config.yaml
num_hidden_layers: 11
n_experts: 64
d_shared_expert: 0
routed_scale: 1.0
learning_rate: 0.00217
beta1: 0.9
beta2: 0.99
batch_tokens: 131072
Below are experts of layer 7 (counted from 0) of a mixture-of-experts language model. Rows are named up (a neuron's input weights, with its number) and show model dimensions 0-95. Each number is 128 + 32 x the weight over its row's rms, rounded and kept within 0 to 255. Numbers have three digits each.
Before each expert's rows: a language model's description of what the expert responds to. This comes from a sample of Wikipedia text that the model never trained on.

# expert 62
It responds to: Score dashes
up0:166161133084126115121178150135170133180102148087090110166151127147174095165088127165108171157135095178099163143098119111186159155150084149032177129141087204137144144075076134100090167138144132187137106096133128160130135136104177173153169176128108111172043130093131172083099150144127143100

# expert 20
It responds to: Line breaks
up1:180077053092105111112143136124144072117137101163123118151103141178151096097113134181114079095170081156091112137126122160158149117130119152135175120134118163140092122093124163117095148143126124086170151123115103164115155153126146118145126113135115154116148134149111110091185101222085197122

# expert 39
It responds to: Descriptive physical features
up0:173139110162122137123124203117086168121164149137152083187073141159112151095131171124139146155102162212162143068136090144146088148102167123120175140121128157125156119093103159174163161145177109167150101160164207133155112124105095133143136125105161113119177118097095197119145089135093141174

# expert 42
It responds to: Place and institution nouns
up1:195086128146154065180118125140113137130157157210146119160063152131163091141143105123138122119119125122096109092084137181141140077135061113059107140141133156143177127136109108131161218117105189185078135114153147130126118159120111107155107139112149128144140151138086132122127190087058125153

# expert 47
It responds to: Surname endings and years
up0:146158144102053154147125122124151096133163172213202119160113122150139138138112147079151121140114137185158180120109150138113144128131130152119136147205109090157110121035087169098127094121186145115154170124131110152093125113123100119163041165088127127117129091235055146078170100116140149153

# expert 1
It responds to: Mid-word syllable pieces
up0:120131117138145098188143147097165206155094077205132084145154075202132091078112137175144091103075171207089083082137125119113114132128146123195137207065175171101084139081083106134159136100118123134151131114116143114156134098145136151148095162053156133111124119151085183091179103096160146123

# expert 50
It responds to: Line-initial markers
up0:161128146124107194147170255107144133129098100073120124198132128138103074117137113197124124100054110135136205151136153054126142110206112135136134146161137111119203146127096119136136084102166134067163131092140132113143140103142031123120106112148143128115151142129162131099130146152136131179

# expert 38
It responds to: Quantity and adverb words
up0:192129112145150064147201172188133102132165130089135129099142164149137114091117098143083134176129156149065087117081135175163091084145140142143212134167137128166125085101069141139107107144118158092145093184129144142167096118126143121186166136140121100100114112083127127141138151115158162141

# expert 58
It responds to: Given name starts
up0:148154124081082115157121141097146080135132147132134147150135130155087178111103103184134129110075136176160133142148055150085132092081152061063120093143077107102127129100133074107115139179135155106103073137148106117140138100120088068152103080154081107158149127102095172103152143175089072143

# expert 8
It responds to: Brand name endings
up0:092123147050097117109115178148126138215134103151128147109123142168130100141140136179076111161130135085151129217133109094148106078152116181124187129159150161109089194139160118162124184089144114113148165104109131054099117148227147095179115122088124126128043127110153124153124110120169210113

# expert 5
It responds to: Name-onset and linking words
up0:188174122101148185137138184107169083098202176138083116172096098124133196136158121126121094100118113136128098137097133200173072095175148153116111053158130142110188136117109114133063140120114126121105140146182193081155127146098129109138153125112192119152150118156154140147144079114119109112

# expert 53
It responds to: Numbers, codes, closing brackets
up0:119178155126129126084105153095172142183175109140084105103140087179113082154144122152104077031165120141104065076136174121144120106156095079156140126136100093186129116137102105143149137152131116049084122143059138115080127113136091082114099213131098112165117167169147092141158083098154092204

# expert 16
It responds to: Demographic and election tables
up0:171153114104160199151153110067133142094152166175181108137126162125085121135118100145154123143166135122095142086124129151142156140071149146147154111140073093153136135075095107119148143088164145122115096187149114121104129155140118138121243134073092169125113122158160168159136131109141187119

# expert 6
It responds to: Country and era nouns
up0:155126148113119078159121160019123052144138186156087124156102140161094164136109178085136160138147084098124144111113110148109092144103161146069115141096116141141174154159100170125130147144145145118177112114120160176137202103098072112164120078162172140098170108121117158069128144095155123142

# expert 61
It responds to: Taxonomic and Romance fragments
up0:136131172097081223186120154119175157158084100131200173166139124170125109105073155101173165082122112182105136120147086163123149145106161158174089157165156142145158177108121094171081085107159136114106176158135226136116120186093102128121142099136111117144123093082146190169167151130145167134

# expert 25
It responds to: Personal name pieces
up0:062102105091119113112140151147065120177144109110153055106117132143078124096129046076120141137131136146130127120109140127091127094081080201099168131162114132133122154157077181136140120105094149097112043160153211169140103144144154096120124082154135174197127153144133138132180121160134112128

# expert 28
It responds to: Name-final word pieces
up0:112102132144153118125138085079153116111165162133153103184144109126131106103160054186123110110164062025146170112107144103100132151096129164152174172124165114120138142108084125151131147117160109133174094168147098100121167131089042131119203159120107123094102104079107133094121133220066127120

# expert 2
It responds to: Infobox section headings
up0:124164178113135114181132106132168087160190092104095149147139176175131089117083094149139189136150149177147142130121152097105130169133141166138099111104173101128181170167132093112123181116172148109108091146123144163117205100129081096147137125067098131113128189174167135113119140151100138166

# expert 34
It responds to: Table and heading separators
up0:188141150145101094192099116136173040110118157149099165139098182142138133113140149130169126145157113116079110123106158090081144193176105107091115131088130129070179151057130130109100111128151096058094109118152106121123169119148129150142103148086170152091077109151138129078117107140098135177

# expert 19
It responds to: Sentence and section starts
up0:118124127126168141043164141132152180138133097098133095153058184121127119168171174146142156107196123151127161158142128150190078105148162179155173096180105124147108108136099146100132123186122122137163160126106078128101109127112166192130148097149187052148148147150132119146206127122077137141

# expert 43
It responds to: Conjunctions and connectors
up0:085168182188107149137142130089203098106155122081165137148053119124125100160123123174130141126101150144046086160098140151086128103108166088130103134102092147108155175151118080123095143109137087112122081126125152129098152081110107100169112180126167117153142121146094083142130102111111205180

# expert 22
It responds to: Auxiliary and copular verbs
up0:188067183142175083145129135146167049100133144091137181130099173157106121132116178155060127099127096091108121129106152096120183086122099130113152129161078135038126171117166082142121106164134106119087101073113104161091147099179122078161081102126114157090118120062097103138170134149151178092

# expert 31
It responds to: Nationality and group adjectives
up0:162108123134162136214144151153062124150058115155126169159133155154161148109116074186191131134145116094108158119093173100185138087122123131108135087158144119144116084141163137155137081111192097102131147116204104067140150167113110097133148117054102125152131187172129086149161094165101168148

# expert 13
It responds to: Apostrophes and closing punctuation
up0:136142137104143078094074131151129077139084131132138108183116176127128149098134166123169060129170117147148175061115090150126142180153191101102177124178158155127072101144144140090149078130135118121161166150139154114078194067092130096123156140125141092069186111196143170104083161101081167132

# expert 46
It responds to: Word-initial prefixes
up0:132073139094118093105103067128122120183097086159118087166123141134162106137142077178163123145143165108093144073116078134113160150165118184131082143084140176047127121192119131144146071192174144099143096138135132163154132133133093151163114130078165128080174209150123073117115126148134170115

# expert 15
It responds to: Biographical list connectors
up0:160129136148165101176114127118092142149110087150093179136145111155137142136136130161117097146139070115056139099095153135165083099164044081129162117133180117077111117131109061069158199162161121091167142122137149114126118101143152145167133200157156124129137138102114132090081076152164071096